python train.py --d_expert=64 --router_bias=true --lr_router=0.00052 --num_attention_heads=4 --norm="layernorm" --positions="learned" --tie_word_embeddings=true --init="normal" --init_std_up=0.05 --weight_decay=0.052 --max_grad_norm=0.5 --decay_fraction=0.925 --final_lr_fraction=0.0 --doc_mask=true --z_loss=1e-05
Below are experts of layer 6 (counted from 0) of a mixture-of-experts language model. Rows are named router (the router's row for the expert), up (a neuron's input weights, with its number) and show model dimensions 0-63. Each number is 500 + 25 x the weight over its row's rms, rounded and kept within 0 to 999. Numbers have three digits each.
After each expert's rows: a language model's description of what the expert responds to; "comes after" lists some tokens at least twice as common just before its tokens as in all text. This comes from a sample of Wikipedia text that the model never trained on. Tokens count by the router's weight.

# expert 3
router:512528456501525521522463538547485478488462499546528502493521492514477473481478475484479500528538479514496502510487498531473530511536514543551482513556517509528525453498509533477492484474528497
up0:488484464520494561527455529503514482475496520527493555493524563474510448480524520458473514486542520495502456494551458469505521514469505503510485482512524473511494514512515480535506485479520550
up1:477451449461502520517509460476514489466480506546485502483490503470513489506511473509529488503488489505491482480481527496520521485470516516521474511502470479529564481495504544477446484484559480
up2:482507529518501495494472517504453442502507502540477540501506513489531495492472512518498489533482545526497492520465500504551551477537481489484469481534470510478475539492514510540494485490517441
up3:476498473501504487500477514486485501530490464526496512532496463525503499468459476447465498530481494516464491520491480487515495469517538509507492481533465491486482515479525490520495567540528550
up4:533542503486521514502483460492481496488489495513476537524520536535475489475539539498503513526549493514543508461511494488468508511542520507529498524444517539549528490479472516533476512499511494
up5:495454515464490521484491492509500503441516534540463459534524479508457491468488499482511514518545519540528515523545473505503505504481533509415528528533465495478514488413541504514493479499494534
up6:524520462512486554533515483485493510493514493493457517502530517474498487490513493456517514541485509490472466508506463510500473496460484487531504515537459491526511482524527514476490486489455461
up7:527547492434515503469505552516514491501471502499525484492527473472493505530486493491532475513479541532494502486471522478487524467564506472530518512552524507468541492528485493507496442457536470
up8:483502489443530504477468473481473487543465501503474470518510467463495516512495484491500518511507545563486502511475542536493477501521483498508523517476527466513486509491497491500519516520521506
up9:498534498493528498493502517526462476476461492499501438499440502506567512480504465516493495500527475550498495511503506516471532490514526524540446518570525468487495502503550488483465513475514493
Description: Single digits and number pieces inside coordinates, years, dates, ID codes and statistics, such as 33°59′03″N, 94000471, 2012-04-18.
comes after: "201", "200", "202", "199", "°", "9"

# expert 9
router:514505476490521534546483532505513443522483532512537492506512454487472485492431508499478505519516478526532509502498522534492520492519498526540507483509494500500514486507543550464495494497486485
up0:527516532522540500476538523504491470484505470486521507435491492507504484495529499465504513514453485504490540523510515496505504511534507498487492542559462527502487481472440557484473496469513510
up1:506491516494492497489487497513491428484458480542507575506512476518529497456505520494485482534501549531526567481464527501529494500514508492519503486524513498453520516474502505485492495484518475
up2:495477529506506468487459499550514486560480511479487513487505524500495519516503484518467566506500517484492514476475518513512512559494532554508505534492481477491480506514513482479513510542479555
up3:501523485499488509502531523471486526540462531485494496501493501481478478494478515494516529461459466497527483507512548502509525484518513480536522511498488505493467504463538495477543477484520538
up4:491499501514472474505500493514517503556502475505540471477506495517473475492527493487484521502500491525477522506518537497545551495516494492523495491544439514531466487535566467544475509487507527
up5:494529491484461538512484479506534477521526502528504493495492483426493466493517541467504536483570481526511533514532467469504511513516451519480482491483486490504486509484460520513511517474469501
up6:500524463446540541498509515520513466522509482541476493498495458483507525502479503472500524554534483487504477519512515491534496498462526521520509499549477491520448447518479540501537480483459478
up7:535469490498515495535498488472520526509443504472517496525475504493499462499458542567474521515480474510522468489460488513525535478524484503501502509490502465503535498502471501539547458509466500
up8:501506527510501464538462531494543475503519484524492496532513495472484516561476467446542471515505501509494467469507517532501522515557545534470491491479474510481462569458478476498518478535489484
up9:454501525533518523527460497512547456503481475505488498498496506498508486521501465520492518456493530508527490487458497458501516486481489521484484513491496494514485455548526537489493500485496579
Description: Commas, dashes, spaces and pipes after names or words in lists, rosters and table rows, e.g. Libyan, Skyla, Tom Werman –.
comes after: "a", "i", "o", "ia", ")", "an"

# expert 47
router:524570479477481501521467539501516517506472507528494492568527514509492511493461520495499532530485484519562511484487521498511521531506504547525504526501490516538513503491493503467497457489498498
up0:499546498554474515507518522480470471514513511536515510483497499488482506474482576532470485465522481489509514500481553508474475487528501473525535479494497487519484494499461505519510489507492509
up1:506539462499455481482489486477523469515502494491531469501493489500505477483502495483521524454454496517503488534468490522560506478497491505497493526479481489508537500521460501476517504500518499
up2:480524467471513491526446487500518510487488529511513527475520472485495554474488528468457512533503503460544523467492477473467501482477545502500512500490476523512462501494491486460475494524476554
up3:495500442553486540534506500509498537492534504493510513527484539492506537445484505519462517491486482483514458460466488491487516486557486495514535498480470495481479487509522484446515516452505520
up4:534588485514492475516437501500487503517493526511493492519546492492529489523500456513482534470506541489482506481504516503494495526488524554506488511514522519492493518520516507497458491528503486
up5:517502457501486501490509537499465509517496485493497490556527488546539443469472512494510515480501482577475482510497518529491516511474494533492524515498504498486514476444524493463490533506542496
up6:523450459510511507518503504510477518490492499537529499498450474540517493491492471488476476479542465472485504519494489500473514515537482491512505515491456473529481472502497546471456518493517516
up7:517517480499478496467489450475551511504510497546531515517492525486448499476536472515502493501522484467531531442438476531479519507546503530489505522513468536549495535530484495496514506515520459
up8:532483474478490492518501530477513495513449487508506481522502513515470513494497527496484491507461531544486505481468503505506451511520460538497532508483477534514483514500488469434488494463552513
up9:472499490497536512461524501499508477493522490507490454492516478553470529491513505469510515462532509511499460495497485520550548468468554529534493500497534494490508540486490499479476503482530554
Description: Pieces of personal and place names after an initial capital, often in sports or cast tables, such as D-ud-ley, St-ud-ies, G-ug-eshashvili.
comes after: " D", " S", " F", " B", " C", " G"

# expert 35
router:505510475552506546543486556502533493521482495491494504499535524491502482447497519480454493493537483527549516511483504530518533490542546487523531508540514521501523518501529499471488498459491454
up0:478461510501537528481503484475521522519470471496508536466493470527508496542530499502454530506529428491441464491502524483488516504479516479517495486549471532480539522514525528494489470488514487
up1:491476467539541490539480536518550501521496491474476480489479495519494511526562481509487509497528499531468486488507530518479471471462520540500477501508553536494499515524506483425478484526487507
up2:512526494467495498514510541494509496498508524484473507475527479474538515535497463509486504494544496572506444487541525516516528447488538482485499504500495517484480505500549487507454454481518481
up3:503508530496487490478501511484494502495532542542518510465530501497507490488491480458498488475506528477522525451488461511495532509437518522483483521566506533516502467491464474487483450509492526
up4:515491462471538484509433529491479544505472525527512535494518503502520464540475433485449481497494499461541502505506444529485511527472505510509512498526507461478467484473493511550524465491500481
up5:492486545509498477477499470503483497476527516503510439493511486530422492468502541491476520540521513530486514538521530543507525528462482489501502472454488515515493470527488480487541497508501550
up6:496486507475519481502503491441484487513504470471556498486521561504502508507485483488502477488529492511548507504535500526527512482491524496476562497479535466469525476532522556473531521479460520
up7:534470489477549540478499500500517501481482484486492517507564470467513476505543530531480514511510488499539494504511542471533499502533491473525513470482458536483441445501491528475501509489502513
up8:506517433540539486462460500486531470495455524514506479490533490539504502494501483533449520494503505518491557509524477523522484498488542510497482518537487480479488520483489439518482502492471516
up9:494488481504504503527492530430482490519449484521497527450520521490535497482474529538501507507505443483518514538504504478475526513482534489532529498518520531482513514461483511487537506480507498
Description: Vowel-led pieces right after a word's first letter in ordinary English words, such as d-ac-oit, b-ac-helors, abs-ur-dity, s-ick.
comes after: " T", " d", " W", " D", " B", " H"

# expert 37
router:513546457504507528529464514524460480504452483530541506476529495479494483477465504490482500533550444517478526528490517518477511497499519517509482499550522483546519456505518562477494508479488494
up1:530464480472524533552499508485526482471497489471498536491506483494499478478454545512464500487477515518529507500539495516514503537469504487507498463501449513520514479498480495493486542513523486
up2:525535516486484523460503513488480482506492516513527490527510526477551470519524516482512522501535513506509491446487500490512505445502498538485456538461456508513465482510498482512489527485482490
up3:486503475483531562499462495443490473521486511490520514543477510447451510525458483527513494491462445512480514474523521519520479510522532478506479540447471516535468475502522518515541497464539484
up4:496501519481470468464493491530556489520525545473497526501516548492505465488468467502468490505522473511522447471493537545488499503479504525494493480534531540523474463485528465480480464516476515
up5:494501495471504533517468485503492508476523494529491483479501485463513543488463492473547454541467499521472564485507466527546517485542513509499534517523474496511522513479518513514495519488553503
up6:504531475515507503571504472485493495528492460500466493528512458500451522508447540533508456490503533508523505486509521512543547481499476508497508468542488527498498487485518465461469480491514524
up7:504502518467531510465491492517483512517497494533498502484537483519464478522522526479470506460530470528454476509523458466543477503497483476494505482489507554442501453460516512518485520441504499
up8:509447499479515495528484492516511514535478470489490522535489513525513515485475501488485510523506489507491514520473504489485538511512510530513505489454504493548508489475459499481485441517500485
up9:501511446490506522492491496471497472524463515499482535510514505529490490495484490478484510462495493479512484453494507505498516531509494491495495495550518501459486521446501539491522483465498521
up10:519453512517457491498524514486477538530514459550520522497488511454528542492542496480501499505472462494501491453461521499523522482520533496504454538511546518504522490490505498488514433472506460
Description: Number tokens in tables, scores, dates and statistics, such as 1, 16, 50, 4 February.
comes after: " ", ".", " (", "–", "201", "200"

# expert 5
router:520520479492501530534462550547515519514465548530515512515517497532503482501472527504449539486500505517510520523476483538476509500535505551526514494531489535506524458465513500480468475501527468
up0:498496487530534490530526525520511481483482539494490525498509474508488494453519516504502481479472492438533515526482484510469487543572464509448536470530512490454548453481483500488485506512530479
up1:567484497498498485546504525516522488509510508527531525477499480457494521509520495479505502523506520469462539534498466516480462490505517506480476512532483544470504501503483477483486504535522487
up2:488522475476492529531527547496511532478490473527480476461494485513522511503543507481479550545512517545439515487498491485464470484499523532551475493530496533438520478517440532484457514529500491
up3:536510485499510520511480565520491515454496513478476485498487519493508508455511506451504483506468521536493524471479497517523500499513497452505539512482475502487507497493475490501496498513500452
up4:494509490515479475488510548506518471499524529527480479527491490512484510484462495470538488437498532526511504475488453505449506520532542549487502496527508520505504495538502527476522510469505517
up5:505490504513523501526485512519546486518496490466459503470523518498485520491535497474478537524489516501494480464520500512457521483471515491486465529455493514518513483517475509459501500489458515
up6:535506491491493526509462510511488514488519490492487534532490491489499490471447506518552553456477506492484474488486511532515500491506491480484515528509512528511507463481461511458491518481501459
up7:502522507527515558507480533569506477440518526518497487531514489499499522489458483517486544502487471524454484526479495508488514483533522546517498490483470482498501459495509525488465505446545489
up8:478518489511511530522435485505520495521503516518494538481490504489491539515531539471449524480456464477488472499529459490482463475472508512522507508504486459496523479478500522532456514494528470
up9:520506498445519537517482520504549539462470546550535509516494468477519434534512504495451522478518532506512476489460472511517505523549496497485483520513479525523504506501499463482502484514533495
Description: Word pieces inside foreign names and transliterations, plus stray bytes of Arabic, Devanagari and other scripts, such as Mal-ay-alam, Nikol-aid-is, Ur-ay-asu.
comes after: "ol", "r", "j", "n", "k", "h"

# expert 16
router:510555490491508497530490515506513466524480519515534526519513464515487504494458523485480522500521461508552499515478499502479542536523506534508535536529481544566495488474527509490487489496513476
up1:534471488494482532475500475541580490519503486517495510471499459504504560505517499523474469534487527513489506464486494469473523492500512550503506536532509494477508530489526498497507498502497490
up2:480487470553502446514475550508494461484519492497471491496485508549533562496519468470469516504514514493535491523487494448508555502523515523530505485478476535550527520472515503476482463499499510
up3:476459493469491504508499540504491467490537526533519497484469512483514502495458481462498467509451539511499504485467458507494544488492531501483532504492529544513518540500543483523484492477487458
up4:488535504463510491500532493501474471508467541530496486444491452483480476471569528488501530523484522572480517459484527548535482519498492525481519540495536491485534470483508491491489467489480521
up5:519482517512488536550451504497504483515450513491512494507490508484480503550490503475534475505534471486491492506506497485532532555504450506516507464491493536540517481506480497511520480523489506
up6:516535503517509502459508507485497501515487491530490528485512478535502545468483485494414543516550501469500494533483499496509499478455518459515484486466500458515537468487516540472516489492516507
up7:523530484530498508519505516527530499492471478511514481477510476525505507521477452496491500531490491531486515477472513501518486546518548549446551495515491482545495495506537538512524482532496477
up8:505490466519522459514472499529500483537516533513545502487542493502481526489511531482462527500539486510505468519494512531478464527494496554516544551481468516510527505510492534447489460544480478
up9:513509483469528469503487507481514484514443499496499520552525544503477523484487501472507550477490459494522448532516505458501512460518466506453545461488527503509506504542496477531483496513496480
up10:532533523508513525493484482495481495478482522523457493506466462539505471495498537529457542507523433525563542490518486493518519516533488499521461501510487532497520486492472479473540482499472480
Description: Capital letters or short pieces beginning surnames and foreign names, often after a first name in tables, like N(guyen), R(ocque), M(erwin), or CJK bytes.
comes after: "a", "i", "-", "o", "u", " de"

# expert 54
router:542518494509526499522454548467483472536500493513508508513530485506474486490480495488477518506530436557532536492505515478479529513550535569526539518507484494555504491469484531498519494466496489
up0:557521530529522473497465572484494502485474466478505499514520517455513509461483530518515490529526477543543489490440519477474520507489530527516479456483508478522500523478476514488500503467451532
up1:515502522529486460530498539505505516523482498492492506529519490505495494505506456486525547469519456529478521508513482458494513498508545512511476522490529513527509524484493545501485511490515501
up2:473488513480529502542518499497531476472514467470535512484571488535504472449493514488506528479488469538518541496541502498501563516522492503525501519480515533554518504489505514487423497557479491
up3:515549485511534471479488506495476541487496511520480550506515474504452496490512510466500497545478528482519487501485518504488545563489491514516513503433487471492560480437492519498505509495541453
up4:488490526461471457505494480515523463504520522513524456473509529549481527527463519472427517493573513482496489487500489492484517494489521493539522522501510504521469476497503493512495520499546488
up5:515505418511511529498478507505484506498488516498471499472527514494448492467532496504456523492506483486517562460480510514500520504495521510529490486526528518511461520541459482468494528514553486
up6:494544489476545494537509558501489472549478470522499518516489490511504528510473491452504478516509478549481451479520450506517514565502502485507504498486500517508479514473494513541469479504500480
up7:514472513474497509430474486497495517507459505497498495496528473530483495503519520509515491528534527562504520520485471514516512532521559506514492503516504509521518490526521506470451526498519562
up8:515482521490506488482485502481513432494515495519495451499472478518527493528505530482491519528467516592501520505497524486519499498547482528490503536514536534527481505529486503462499465503471500
up9:480479488499508479529445488458488548481465447511482486478510502490503526466519448486477498518495515479506533519508517527507495492502535516458473500533495496499525495468444522494507504465483478
Description: Pieces like as inside names (Vasari, Altas), units km, mi, ft, coordinate degree symbols, and invisible marker characters in geographic coordinates.
comes after: ".", " V", " M", " P", "4", "2"